python train.py --experts_per_token=2 --routed_scale=1.0 --init_std_router=0.0215 --beta1=0.95 --dataset="wikipedia_en"
Below are experts of layer 4 (counted from 0) of a mixture-of-experts language model. Rows are named router (the router's row for the expert), up (a neuron's input weights, with its number), down (a neuron's output weights, with its number) and show model dimensions 0-191. Each number is 128 + 24 x the weight over its row's rms, rounded and kept within 0 to 255. Numbers have three digits each.
After each expert's rows: "mostly gets" lists some tokens that are sent to it at least half of the time; "comes before" lists some tokens at least twice as common just after its tokens as in all text. This comes from a sample of Wikipedia text that the model never trained on. Tokens count by the router's weight.

# expert 26
router:128127082165106129149118137128101127126121114067130147149172086127104102099097145114141150110156136131136100124054110137165141081151133118124125091121134171178124105153142121166149104151148146125113117136109134177148097090169157139120130126138116118074141110114119168085105136124124136159085079145152126093156134111116114108111107149133119127149153115125143166135132113145151179138086178104153138128099141151154138124088091105095117143114129126146132143149140081146095120131157087107137117110141143132104139145142164112143133132142147106135112133092081120112168111135172118163
up0:149116174098148143170148131139107146073134124151118104132146103149104112129067115133129143133112157132112138115120137097139105154108094089158118110149170125114156139149111144117108162084139131150179088140139132141111154123168128106098166155115120146164147140071094090110134120152147158134095140111123132129151139124152091136098116112126135122102146138089165152153061131130156140152142106159099145127140128109142126164150127119103174083118103102154120140101094119130145146169126098079106155160122102145103129113170095136185155135134114089124113152124121151128110144107154084135
down0:100116129146115111150149130144164171114136113114125176104132124167122096170120140122115125122088102167179125123127169128089117137141177150139118074101093137116180124182144109138128115116120134126093119103133150151142131139092130160130112103065106137113134142125102091115128127097149135159131087073149129154163172147117121089111122123124153117163128129099169103122111110101124126150163132152123119139124119166158114096101138146149154121125111173134132128110080122115143116143141159142139135149094081178137150164142128115143107116132143108108121076154096125144088131152077149093
mostly gets: " member", " director", " Minister", " father", " General", " President"
comes before: " of", ":", " in", " for", "\n", " and"

# expert 15
router:127115155105145120119126158143127129168137130146122131120109111094086150100109156127122120151130149144111130125094141124135116124118105136160141133163063162160139102141152153114099159140154156143165112185135116157115157125111118127088119139120142131120172093087127131100127118122115141147173081080153143146123129149113120126123096081111174137085139118128175138114162158137114176130109140125150168103101110123110134116126083121125137134095167122122129099152132111160129147117131115121093098185158171138118149103124112077113108104067148121117112143116077120113174149133122122193
up0:143114137133164133144133137137163161108173157119121101108115192118079147118089132071139135107117123153123125149127107112082094131113143102130143091114169143140107112142128146109100118124140145167129152071112155071111152129141169124139146122121126115104120131152078088105137192157107091117120131175144126144160104119118119163119133126113114103141130101123147111099147115103134090121114112138115106123093081127149122110119106120120178126150119148136119159128155146140139104141124127127135144141080174128118136102150102138152116091159153152093160130082094192129131119160127112179
down0:152065143168130138142157137174121094110105131120131153158121140123119094115128124153096120122145152140170142147134158086190088117129135108110090150147133120135143138152119124132129126132186152143112108122176116122143105176102127069099136167140128167147142176123147153094109116131132147163159160143081194137155132124153099107124149121135113111116117131125128097162115116137138112186109125095075147094111131133112156137095108111179160130123126090120116111123151114101139136092114118121137118116131094131135095123136119127093119136104093139139073115095103128138097122132111175147
mostly gets: "%", "°N", "″N", " population", "″E", " sq"
comes before: " ", "%", ".", "0", "5", "4"

# expert 17
router:134135131139139133128140158164116165136117118118163129130154122124155135065080106097107119133136120135061133070125105113131136086137115124155094152118103163152155115157122103132129145139101115116120121135141084170131153120114100164148123146164125133136159110117134144134122125086078146093096104100115133130104130168138157144121123102106152161088131127135187137121144183177163141102132142118132122162123122116119147156090086104134159045112133127116106150113104136141119112134117104123134143106143127163132122104132144120087118172119175133141137126094111095148174142154180098128
up0:119088098108148133141117177097129138101144125153074153138130073137093122168105148136108111122137121117135109167096093130150106104124148091119066149128162142136143137135123186119131106138139110123146155093120141127109102127109127157121081161137095110145127099116153096138114165179122123121111128130104130151104114122111111100165110136115105151162142140108105154105116130100165120146136173119157105114123125093158140160159110158121156126122084122148150142109118132174137138116142186122162080162128081170160127139128106140120116172167122090107081157122124153096159131111115130114
down0:106162149159134148098146121112134133111107122118160089126130123113117090091164103131121115152135154114127142123111177142121189135173135110149171097141128141125080130130114111150090122166138135130172089148123133125154105116186122154127140112134093106114102087119112135137115080167130160132107119102126128162127100163120135128075150116126161130084124128121143136146161104149159138135106115140103127086152116122107120082131156076137119155119101131151083136140146110102133161144137070142079127145156154141146140153116146168091156146103144140151120091147075136157094149127165108108
mostly gets: " Pts", " GF", " .", " +", " Goals", " GD"
comes before: " |", "–", "0", ".", "5", ";"

# expert 20
router:149119121172096176114153147161097151125147136120126119117136103104097095106137084097130090125106103134095150122114146102145117120139066098172141115136103154118177089156121129118114118165133113116129150142114099150140102138121108119137152104141121146097121107141095184107133114136092171135145106134121133097115136133115134114092098144147130153143120140126179144053118146182104176132140168143130172104113126147124096097091089107151143133142131120128140153153130085145157165125170107161125145171146145158116151114114120112092094107112102139172141147118083138105154131137120132137
up0:136135111127085102129137132136167099140152112146136131131112179141116171144117090094151092137123123081077100095125119092119123096161148122115120117137126133133127135166111110129148097133087157132146084143129094138147156133141116094146126124137124147185140125136115156155114103139122136127116113138141110131136145114153133152125121139116171148090146125122146068086135184125095108095148104162071139123118149180143183082120093112149115152127156150145133101140129133116145159140203103101157102150113109123139105132142144144133120127110134157052157132167127115113131146129099088119
down0:171127142088126160144113154105134140110146127127098146135103128166168072155132153139069143128178139126122116108142155129116096112063155100101138114125175157120101130140117131106168133076122135138144169118134130160126117102143108131104123129106148135137135107127183172131141078122150097132118134156156080153131133119141122104112143159098133137154142119092153124115141113142110105131158122159122133092140132152132098120131067121142128115060135095139158120129144131140097106143110173109123117160164133119163123085156082156142141110142128127101160158134120107094122083135116102175
mostly gets: "==\n", "==\n\n", " ==\n", "===\n", "===\n\n", " ==\n\n"
comes before: "==", "==\n", "===", "The", "-", "==\n\n"

# expert 44
router:131120144150125118134144093157103118142137132118159137110115109131119110092135089114165149134121105158119141144128103142139146105148123146144142086116116110162142100122124153110134133127121162144137119217173117138112124063126141121112143134131113158104145108144122158138140160143104101171098105093111085094141146116138118150094063164095143161130105150114169119115113203146142155129135162133142126119115162130161087113104146097130120112135153129142120140145103143087092145107132095113118092170146122142057108147133186118131128114106127110180130116091128121139145172134113133138
up0:175110097154138109141111139126126127138138115126126124118134119125108140192171113134135156118148107130110108148115097139169129149082145152154133120121136123161168149165134136171107087163134160081117169124113100136116155139143123165132124091148123097136121128131150138144156170146132110144128151114130141118134095121108115142169139156132131135083126123113154136110213090114148109117085145132096128128107108096139103135148147123066107110111148104104129153119142139175100139117154143111149164098113145158124184089099174104108142147116152062146095116146116114099160097110110134101
down0:150121173128131142064121118104088151126171140116134124146120109153128152105121132135131138084150145076156155132120182092130161147130137124084076140119108110158137074121141120087139153160132132138119151091146128126135114147155149112120140148121131167127118144108112143111123103095111136066118132151093128157122143175103139113145128105117132103119127125134120100148123128145106162167119088083154106113114133110138136155154139105157156127107136148127114162161128139103126120109076085108134101134088100134159109181163139119110120116189143167129082113135141129123168134164147080163
mostly gets: " as", " including", " without", " by", " for", " before"
comes before: " the", " a", " his", " \"", " well", " an"

# expert 47
router:124127135155102147104150125116077117169125117105114114141126145138130141118069108124137119107124130149093153102137132122128154133175132154178124099167138133175141103147102148124092144137157146158129121157168135121120083117126132120134164070112124160127160096103102149157071113095091145079136075100098099144077086118116124132158131134088171129107120160116159144141120119139093154106114138153157151103130166116101116137141121113119140124098130131142132150106131130139103108124139106133095150160097119169125118175147170117113121132105151091160135122134109098134163159173097102164
up0:155153115160138151147085148122123098160172097110130109132145140133093129133116110109127158132111083138109134097135098105158102150163129107171120120132113153126110165107137115153127104123175104128150106171135096104156123129115115106115117144145093118124117137149105122119164133122139112135136165140084151141110136069083142159118141167135120128126115115155079089122171169121141089109141140130134097110140081146071120151131103120114088152120118106150131144135109149134097135156174139111138097161115134111105166139198110125105138097136121148158058081119121112085111140106097128149
down0:119083146131138119104194116097090127147139112113108083132091114151162144142162138145163125125161130137166123133156164117134110119114147140119125140142145115084155125090150136121142145149126134130085151094129122122122169106170135121158115159108147158111177109144122121130132158130122124102089067149104139127130135135134125150133096111133137157142144113098138171122101096082116088191120109081158159111113169136161087110131185157113139101154094163133119110128135144115128110084078132127105152138155112131123159157108156092132125112099086156112129132125114101151108152130139120080
mostly gets: "The", ").", " The", ".", ".\n\n", "\"."
comes before: " The", "==", " He", " In", " It", "In"

# expert 1
router:141125115130161132149109137112111119120121139148143097100116137125096085081109151115163129130122134150105138118117122098151142094194103115136100135130095125146166121145140102137092164144101169139140103159149120154130090087102097100096177157108087126086155135096166147183117141151112160160133113082112153064136149171120149138098115145121142151116135146125153129093089153129086144090136122095171152120107150093166100127130149123119143120109149130119131129138107125094112150108134094166155109160126142125087148140143144121117095148121125130140102101078122125169163130147147144165
up0:113111168149148115120127128134170157130112141145177110131174104147131139152167098116109154114128132111161114118104139130127122124179154107096105108132123111157143108137075169171149117147075142084078155128162140129132115154115101083113112122123137160112141143096148080151120129109114126132117099135123151122181138104130123100138122105111136109157135145133120161039141169118138123172166147102140148163093107136156107135092104133115110114162098124149141129160139118151107094109104110108129131154095110102127147131127101163162155122144094177150138144113131071121107118124135140156
down0:104156132116120117156120130097127092154158140123104132090089166107126121142106124146141120169130137156120172141150115138096136151140107115156169132194128146150140158197197127132128132105131091126131089152141152126138113122150146143106095110116094152136110113147129143160112099163162142097146091112176148108112106091118139100090111124147127140124147097117147148121139113099122170129135112091119122111117115115085144129167165125151104116069144138133113108105131097111137136185146110147109121104128145080108148111132164099093089135105152087145110080138150140130128108162159148115
mostly gets: " is", " are", " been", " being", " became", " was"
comes before: " the", " a", " an", " as", " to", " in"

# expert 34
router:120138086140127210130191136179137111154114134090165092125123143109081128132109140113168136153138103124104134140100128093149129108127085160163148090144130140137157161156119173168103152153128118111154117137141137129139107091103153133106131154156114155089152110128133123108112117130135123135106147129163139122080084136137153101070129102104139144133131071108118128132134137159149135113115159120135123113134100149154109118128119124138150128129183151114148164123112110145129108084113096149129091154130140125156111166165124088149120117136134115118118132050130079157149162139119125152
up0:073122090160165197116154163133121139100101098122138139133153135106119100130128086126100159116113088153126139124118139092126098121125129135096125100102131132135125112118148149132105135144094166118164160128117120184086163125100131103102178109126110160123113111125125116126125138108173093151141093146133146135147139157084171190137109083175134123148176175107130136133092087124129108162131121123107113088131108175114126152110123119140127110168139155113115103095149154123143101084156149135171163123106130147117096124115147088129119128090140128139141140108106107120102154104159129131
down0:083120124104150123139142110115126123134136179112153112097116105140102156123123128112145130115121116099135117115129096137151150106125184083133106109133140117160142114133155134124136132132148087141115113149173157148149117116144117153069130138156113151160145122099104141131096107112128116142088140126072158148107126162157118124101093125149095138111088161125144114118129136148152098177115121157119097131124123151176137153106107133106121145098117126146101138165130108154138127180137144136158139105175175167124140093109110096174105165134120068125146136101185168131105115059120085114
mostly gets: " century", "–present", " cm", "7", " centuries"
comes before: " |", "–", ",", "0", "5", "6"

# expert 13
router:172125115119142124115120127106117096158130130116125092146122123112092100112090116098140155140132111134121101120113174110128133085118148096159140078117162124145149111144165127128086120137092119165101133132161110129145140071117098118121162154157120180119101103126127122109158168124107140115134131102105109099147113124127124143134117154083141136084136141118153156115115190151095115112140164104121151073138131131135167122121100106133124116160160163137087172102110108120162132125122126146140140126139142171105091103158158157147126088103156109154103147085099136167099154201138104151
up0:122120095070134120124175139099139087147163174101121175104144106106093128106167122185150117159150135102122088140148145154125109133154123109133122156113141126142132122170112114128099113142124119113161095139136128089144087171133096173105122115096099096136076149124101111101102136099124114112130146138130088107116129113152117112117121129103096179149125142133148108170113112175080130131126120138121127123127110146132141108140123159172104133141111132138099137157176093136103129110116133121110132123136146079112094124098146154145161137151172113186141140098116118097077093090122109163
down0:135149153166113147142132099143121098122135136142094108176128133158147138125130110116129126117142129132157138159139110068149105163129154092085147113126122157144148130089083152132116140140105153135124144164203110132126159150129146111106134134143128102090166117149090133146125133139126115113131099162152142144125105129116074102099103130180134080158150114121146141112170168109087145134118138109105149129111172093114092135100144091078145156138162108133181133107112135185135160154159119101124104129149071096108124135127116096150105120074117098104150139138128112114158108138119121107
mostly gets: ");", ";", ";\n", "\";", ");\n", " —;"
comes before: "-", " ", "|", " The", " —;", " A"

# expert 32
router:165080110163138145154126140125124101122144135093115115159120173105137123086087066146141102154096130137117115145094135097168105101169153177149129123143127141167093130146147106152142150157156155151108068152141142123111110130155088150082159126191151151137106118111144156112138133117126170152111075142141128083140141120154169116115117105119107130105108099107121166120107128131099144107105144126107136118142130147169101098120128112117146092132160123116094160108119137175118156149122138144096101118133129164114112134160143131097142117146118142112113081103120127154170172151152115110
up0:111110160136126151122163136154068092164113120104132123150109140089078154055144128160142150123127112156135112127170150069146143146143129101100130130137129112148123172113086146120118107120149157088092145131138099113130129142101098173104125099119117170152171135118109129124131131131141120168223100115117125134141116154083131159140131132164133098116134145137119086119154145101119110137134107144151125120167099137145129126129132088139101103128157145094155090138101144164113162102093108133159130102130148130096134075140134144126162126115111112147122146119091153127117142140087110096
down0:116175136098157091165148159096126098096121122101143173151118143141132106159101134109102125111144121176144118120098179126132080128121119149143155108137173150116128117145093144101111140099160126171178127112145088101160131158098174164109082137167170137122116122137090114100105139118137117118121149108141119123123112143149120106063158058158133152140129125121130142094108160147121137170167127118128134135171110113137148082130117139145116121155069136146124134144119112140111136115140102132115150118079131128144130142147159126124104111074152153130115096107123138133093165090138107133
mostly gets: " south", " north", "'s", " right", " Stadium", " west"
comes before: " of", ",", " and", " School", " in", "west"